Below are experts of layer 4 (counted from 0) of a mixture-of-experts language model. Rows are named router (the router's row for the expert), down (a neuron's output weights, with its number) and show model dimensions 0-63. Each number is 500 + 40 x the weight over its row's rms, rounded and kept within 0 to 999. Numbers have three digits each.
After each expert's rows: "comes before" lists some tokens at least twice as common just after its tokens as in all text. This comes from a sample of Wikipedia text that the model never trained on. Tokens count by the router's weight.

# expert 63
router:490494526561475538556513544476504496463530472471493492574539516469529577521462491494527545485525544512569520462584529545532523572531471474506470468483475544460541480520481464542501538501475484
down0:555436513541481446493503559503458502437423478431478564520518502452503534508513493508521524516478559471531584420538464491461553432501446516482495478495465442491511449462480499515402435506520588
down1:438489432546482474524491502550484532528464484491465457517481440507517371515544450463497448404498494499433490417460548493541506543497582502558503598464443506490484480487433465544586453460474502
down2:543563555493541526587483446503448471521480537467499508510561504451454480517440522519509441507569427498502498523503521526463585435526426478451550435525445460423501512485487537577496461488515486
down3:471476527483555471438569509579451508522421500520519447546440481510601505587495495511463536498502483458477533482503472536570538512417446564552491551519496491516485512524483479460495437448518433
down4:500562483558529524506539459438546479468552525472445455548535437575519537491527538428510517467493471514549517501556477482550479454575479539456532524501490545466477472479479533486498581598492497
down5:482512474445506518554468574506490453545439475492454474531551484565442522498544552531536598498505456535486486453597503523491504537503512484476500560500516447583405453454562437480503487467554502
comes before: " |", "′", "1", "5", "4", "8"

# expert 54
router:465533448513511503491483494470479549410507530520491418482479528526410480546497551428557515476442450482476482467499443533525434415510447492449447505475445450512552478491453484493508539515491452
down0:549490532518451557522555502515463543487494465454466480539583507535534515454568455455450479549519506622486481561494433450534452538506581535474461544467545478521539518439467522441439498495525556
down1:477504505521457499475521506527499510515497479568541513520506488526474563544476454400463523488509575518429490441511459519462563484528581499511496548545573449520499470495534469467529546447529531
down2:480485528542498430457528492560437530460470461467485554487523449525531511529519571515497452463523542546499478501481429475508492585511527514529491535447457553493440421533473485477545549477500513
down3:467478510550419488497489451470505551475542464489515489460570465535478509515508554494479503398579405524531469543505463564527456442528465462446530491515465511429454503561527475560514570435570479
down4:515456522461463528447486521487523493450499526440478532518509514517516481560416491509441463483506437524482516525494554461479528499555498547494491449463481490550477466500511455569460542453511441
down5:525468469515466540528509470423431501479526474500501525500481477609510475477493505525456565476544492590458469477509377502488507427511503471533462460505459444507503502568524470528519446500501512
comes before: " |", "\n", " and", "'s", " =", ";"

# expert 46
router:491555528481475539389507469514592509443541524500471510500527535538503516438530506613495480544485510573536482430485427498486485510509503545445533501467522484538554519451463488484479526484496513
down0:533520491510470422496484419483458511456518586501486520444452464516526488465528498490498488462451474496487508570493459480548497457490545563514561526480469467514541509471489470569546506479578498
down1:533482515589510542535551496476430509472467501470525484501394398529477461581473459500547558483529521501490449564481581498511461490511505532530530519533524492431521591547462461445505452460516540
down2:496507551496464528439453480572574507448497547519540370541512433504504503508564490515427526493496475460496549503475488382400559461494493464492502481508481439554523530490479522506501543424504468
down3:512542497530399488543519448484474482467565502536471432446510482547477497567560502482408556603531550471487553508482469549448504495534499525497490521462509497538491487464517529478578524506465485
down4:491553463438517474509434463461498586471468423490490586542450535491585567556525509496460511547558541369557489489465487457531557507473488538509453491423491562463489468512536471474587452468510498
down5:471479537509501518484505464495472556525531523483481492496438474458530452489540446526475521555510520444395428529496514488523491533510477586434510417499487437534473503418436461551500476529553582
comes before: " |", ".5", "°", "%", ".7", ".2"

# expert 21
router:495501464563465453508445491469481461566537484526531524532544445466484515514575536496514481492469481496545454497492550538524508486475543574482467431552501460496555422545526520591511455496558497
down0:520483514489499547557482488477526461524501498508514471494530519449528501491480467445478515522559499493405508468541492524527478483554512508494420477541561525519510427482512511560508503512523558
down1:471484549523448477520474520488493469551499470497453509490504514521583481514603499555487546520565523476446484480561490549514528537581518505482500556499451502460537451504549580537588475492589433
down2:535482477482476540504474491467516542473547486493457473434529507538479515506482587507505519510543535499488518513483514523575454492564527546557532526507445510464505512412483574564470487515544436
down3:473508493443518514440516462431414508497475564516500491574425574466490529509516493522423504525459513488456485406485469423483512579470576490496487501450528557491544529556454506447559540583595502
down4:442549514453474541472464513550475374517474524479520447549490443525461575465468455484555549482480531528463554434542464467547602479534495485495592519476507513558502512529504477568492540473561474
down5:538492515547584477457498449512496554453467476438525575485505551505569500475505554510541447443498407564454470464513593482444534537500507446541521514484591545500525483517530511494572576527475462
comes before: "\n", "|", " by", "-", " on", " released"

# expert 30
router:552468559561477458563596548521398581490514476567496489469581482486380464467510507480513393541549523499516470572516514486521496461465493448503470500501464520504436495482457525524507461507513501
down0:528521556493445541513525444483457540421505509452502560487541550483487561538530480466454539496484494501524533517410461523469580516469561491516464534471461527503423480431474560498516523520488501
down1:518493511484502460491533570477523485483525501476502490572525480509557471531435465452522465505575589504584497456485500513513485470485439445538525559499548436545544462470517515507482498501497523
down2:473469517480551506513407533533468492470461529453536577527498539487473498534481530543478493495542458555474461450437518543469567545467504500571470550460562457465531460457501484529501521441497563
down3:496518478479551511465516514520508531568495536504417454520516509476538475451437461418439415420465466485504490524474551471490511494463448502561488471482424509533489490517432472558459479527501436
down4:541527574492568477553497523516505447473470541515553491548530491529469526461595523545533562492500435513496527553439449523430425549500497500470495553465434523459533507458435468438532563628526506
down5:559522520432422403519392508452501547463481532560511560575559478515487497524489544505492478498543504605484523536537495553476502522448510541525472501472543475495478449473464496536509525516553547
comes before: "-", "\n", "The", "|", "In", "=="

# expert 34
router:491495512522520518481439530511416491495497492525562537484503475548535526546491452515480500433465512510538403509473508532506508528467396518456455482507477531491577507461502482525523491478516507
down0:527475364517498505456502584522496477440479577484482469474502443549505540534469502510544448544500481539468502504533462533463433524472510466532523559513475469464519515517513537465493508435508552
down1:526464549583534535526489464459489484466568536536466533502436527412408529521505466514482530543475468380582495521433548506473464511454464544516450502559456489498595463484425477486516464439500465
down2:501590523563504453484450512550444500489521619497418502531481472479469553572543562531405444512480457464563578449466489451498458551507545502543484503478493421464475535478433547492542562575484502
down3:500587535515489453420483510511502464553528557412502489509496517401483496561537489415535532511438438468534486543495506458450494542590539487527494517479552475487531525468490503471507549462479571
down4:492537488505414524493455542407488484515526548529457552524484573505489398448469560445463607490482435524520541513535526485543539466535475454479422540447529557498512446499439448467496471505477492
down5:521513515579512475435480549518500421538552496477609466475459508483591529522475530463533489442498475540523491501525520454450489492525494416491598508520553533537515458465550466530479511591492558
comes before: " a", " been", " be", " not", " also", " to"

# expert 12
router:474506479412501490440481481436474557442500458542567538540468533552385534513476547506523479498528453580501492470471482482528559559543481454491535495509524442501528567487535603527486510570469538
down0:492480467461529534558475435464494509420497382453528471500583557538520556508517500466519446534534491487544524482489563457552550506483526503514491573566508493455529505538573501544526435520436523
down1:541538474471429507488514456537497506466508421438457532436496558583498436626534515516479544466405518494541505544491593496491445515469502522567550523523480471483513531521536497486474539449526471
down2:479494465579392462480521452467505517417432425447445454450463440538554494534543481543511517503519484471530437504491431480500531524486535548495478502502487526478392505478560505407498495553460526
down3:455522543514499494531447504509453519559480474432463486464540483477550496457510486514491493528477529469490492540538517543480460510468463543458589518491547563544507480471538504542483504508415542
down4:510489534512506515524512531508455473469429429527462467447530441510473547466572444506537477493572602464433462437408545486462550495586521474476499445524441489508546523492519467531543498480505469
down5:550542475534549487542472524529475541515481512530439441579559572440592610459561509519478562443495457448540536546514504469507491496462561596536499457461468496517509512541534513442466510492515471
comes before: " |", " MF", " DF", " FW", " 1", " Liberal"

# expert 36
router:433485551541484437492442478540597486475562586483456465503472432550492511405548501474570529525459455478498492533462508499516522534520465519479549534510518486422551455585495406421491460448507479
down0:395477543540566554521442470502451472505485486470535538510409533486507455498504563532501524521532534450523514452509502525506495473469412556532512505405537526471428472566457473462404479477471622
down1:580493500491481535540466502429505409504478445535525460552466524551514532419550530577528476542516531516544462488513531475461540496516483509417525532458490543461516468524451605488420534500432509
down2:495554490511441529439481478482561501472510481503441523475426508517450526476532430531532393588473510502521548507553528481471510508505503519496544494515512533407414547507507519446515564559530496
down3:547489466470569560561521535532507469583455547517431503557565527553472532492448467495439482502521455487591468504589521495408467463503552468532486549506495463500460547472499503525439521501502515
down4:524450479516442553459449573570490478499540475473460533560434558490490560540454589507525587470456540435466489524509485469436537441470461580471448503553521519541446521494524521499454535561538507
down5:523522492519494460515458462601472501468505490527459499466510487510541500580505480458478529519496458548533467468547533437490544489479523503493515552473487506482435434508477521519467540558551485
comes before: "\n", " |", " and", " is", " =", " –"

# expert 40
router:490485488448433532399466458454592489522543513484499499469426499554605546508490516583495563511445505512475541426499467452567494492538499507514505500505524510503507494545536502475509549465546456
down0:425535556501489453530549496568516455481526524487550474469476528542523550436505521502519541488501546488459439476502562522526498501579497434511504459533525477527523469438527613524467481449479490
down1:525464559513502522537530482487523423487491489555569486465505506544522547538442507489478503506458493424495490461432440495528483528538581409498491498398547539425556494438587519510465521480506461
down2:502437506524477551523507404504479523475517551507511487492506489468562437523497546498555494520515476483543487514493468550510483560532549557415477580464528543495481514524537576437518499430494531
down3:513495578546491499464539521464524558483481521517476504461521576514513466446434442457483537425534525437518495463518511507535431469436477544497477475442566459505479560447519494508572427532471466
down4:530521483515524480504503603439508495508436507535512413470514528447474479487504481401525547520465504466528499474449503425523552410542523478493572528465445520499548468470513511506480547553469526
down5:448553601509472521492443500512492504532505481410383503487580523540443487486479548462443599507562541475438489472524528513484483458503466545501528510435453518516529494437481461476498523448496479
comes before: "\n", "-", "|", " the", "The", " "

# expert 41
router:448497470551507511492509505480485514481512542487483499470523439485437561434496498458545521500494539415530521498587496539487499478536544498488493540504480558480491380560479415489540507505502534
down0:527507502515497541486515530490452523493441558417461513556543500488547545423467488550483479462481528495495441512527451526424453562447493535477532590484539541502428490565433457491457500530504556
down1:435580502531520477447590432442489505474510509556455504552502481506500474503563469482476543488536523501482495523489500473588465459508476498541467539522502440493538473516443471486455541441600517
down2:524421523578572513543510436556515570465501474445517476506481557483550525553487500482536502595497493533513434519461526564464520467545492521485485521498461499454606490533456559459493490450519483
down3:520522511491522500489512507545561474539536588482564523468558514499468566491427506538514452515511498466507590511506468498466471495522446528433508495456524543536473507485506489548565514417479476
down4:511509485553488443568464550502442435559544542437512524551509461578530469452489498548423479493509535477423492460516548504488480403445510542460502570490494483529477460532536452547507466427471474
down5:547516492480513506542470546538486495536454488472492518571493488562541490524500449503509440513456419484511518474532478484458505518488511469520536548478543420492544527463562545468448494568468565
comes before: "\n", " The", " In", " He", " It", " This"

# expert 57
router:428431529543493427608455440440521447532485492450484457597533475491514529474473498539487436503582475497503521495478471461497512501442455545569448446496543445426536551463500576515503505492514520
down0:462511495462434598454458599506504429489491443499537480474507510515570503590514465539465477473561487415498496449507502510452514520483522570454495525502508547518527517445456480504484399521505497
down1:463521513523467537590554539537474519552510527538527488497495519490492530495488485479505462483493496527519428511436555450521519479532512511475503518460490445461475537526405491500504541562513496
down2:470539467490634466546504477464450466586543493465526432531473518484496556512438508473551493432544497500487510533520540557510531534520518494507518512457521474442495446445488480549498601531518529
down3:539487482465503518455524465483445508479492450491433463429460486492484504523377498462564422465457425525507539479514543470439519511448509476471488475512486490509464499572541505446536563544577518
down4:448600460539537539508451518496448538561496458491527487513577553520520459479499499571488561531486541473477530519504488510493436527491583576502509494465511426541481550494556421522549498440583446
down5:551507474452431450438576569508448510495417464484542568566498484497481480504503536577466536528487468488488520490473461461531510523515532533525489517561467455540498588428467487492425494510452522
comes before: "\n", "-", ":", "=", " zone:", " /"

# expert 43
router:510575454543484520500427453469501489470499403467482421571460515525551524505513478500446521485462491455470496454453475515560480456491498578524533494445514537497451491527459495444452455529481396
down0:512462417529557508478476430489493484531466474521442501446451489525445453616488494485502487496524461474443464541427526476529531470397472477567503448443463503495520539513512475547563447544500486
down1:427522575469491490502465474512521539457450493545515534549543518525460527497416525525506459465512564464526561500513476472563490466533502522458504538516499476542525538521516488551525467520515508
down2:458461458596517459443471490555494415561493495474507441469573550490559533515570526436455494482524443524493496478464494471533491488552519499497518457604514499576521569476517521584456530489482521
down3:529503508635456495608461542516521499490551564535558479531509506497461557503518411529536484494501496483554514530452487507492502516513477472436498486510493537466505516455524482500495468531450489
down4:464438498532473493496555566487492471456533476572554466438509533440450476471533490482438496497474497445441496488509541540511595491532525555484493543522528437518478509525462455490494482465470482
down5:448432555522491499503496470556575436536508549499480510442469465486523474486518529405457514573481521413470516512499510457520520534541466510461550468487508493496518453503501532506470547494556526
comes before: "\n", " The", " He", " In", " It", " She"

# expert 49
router:528481496525548521523542550537405513375436482500521504520478484498502563567537464434486457503481526535485446498586530504458543488454548518479547529506541477510518521539504446481563502400456459
down0:500453484476489514503498454531510522484515461557497508491453473515482506440532492563487481542574531520549502560500456517510503520469523456521514487568575512560475467480494592488480486491471508
down1:492489554466522491576539435469439421551522538548446508505559475508443522496530522459541459475527476488537416438516502528519453486530464473486489539432440535464510466546429557429513521547500534
down2:521495571536517503425540509507579501461520564497476549474465505534543559460480517469484461480563519504529553497546529494466522521504510502512487516467425527357488584520593474533485471502487524
down3:500546468423541498551478528571564531483501559502533608486524517574506511488557504504476477472452497494512467550478530504405457559447478488470473511507534534523548491506423465506537509440557499
down4:476456559487565460601476470534472481503532518550487463547496495514581468526475465484504517503481484470499452479524479426553606466494481586486509552520540463470497541518496478469564509431474586
down5:562467503537419467490468495464459509532499526517610499515501544532566539519516512524442528540428509465505480473522482500422414527534569478491494481531523539445510571508485457402556496426441482
comes before: " the", " a", " be", " his", " their", " its"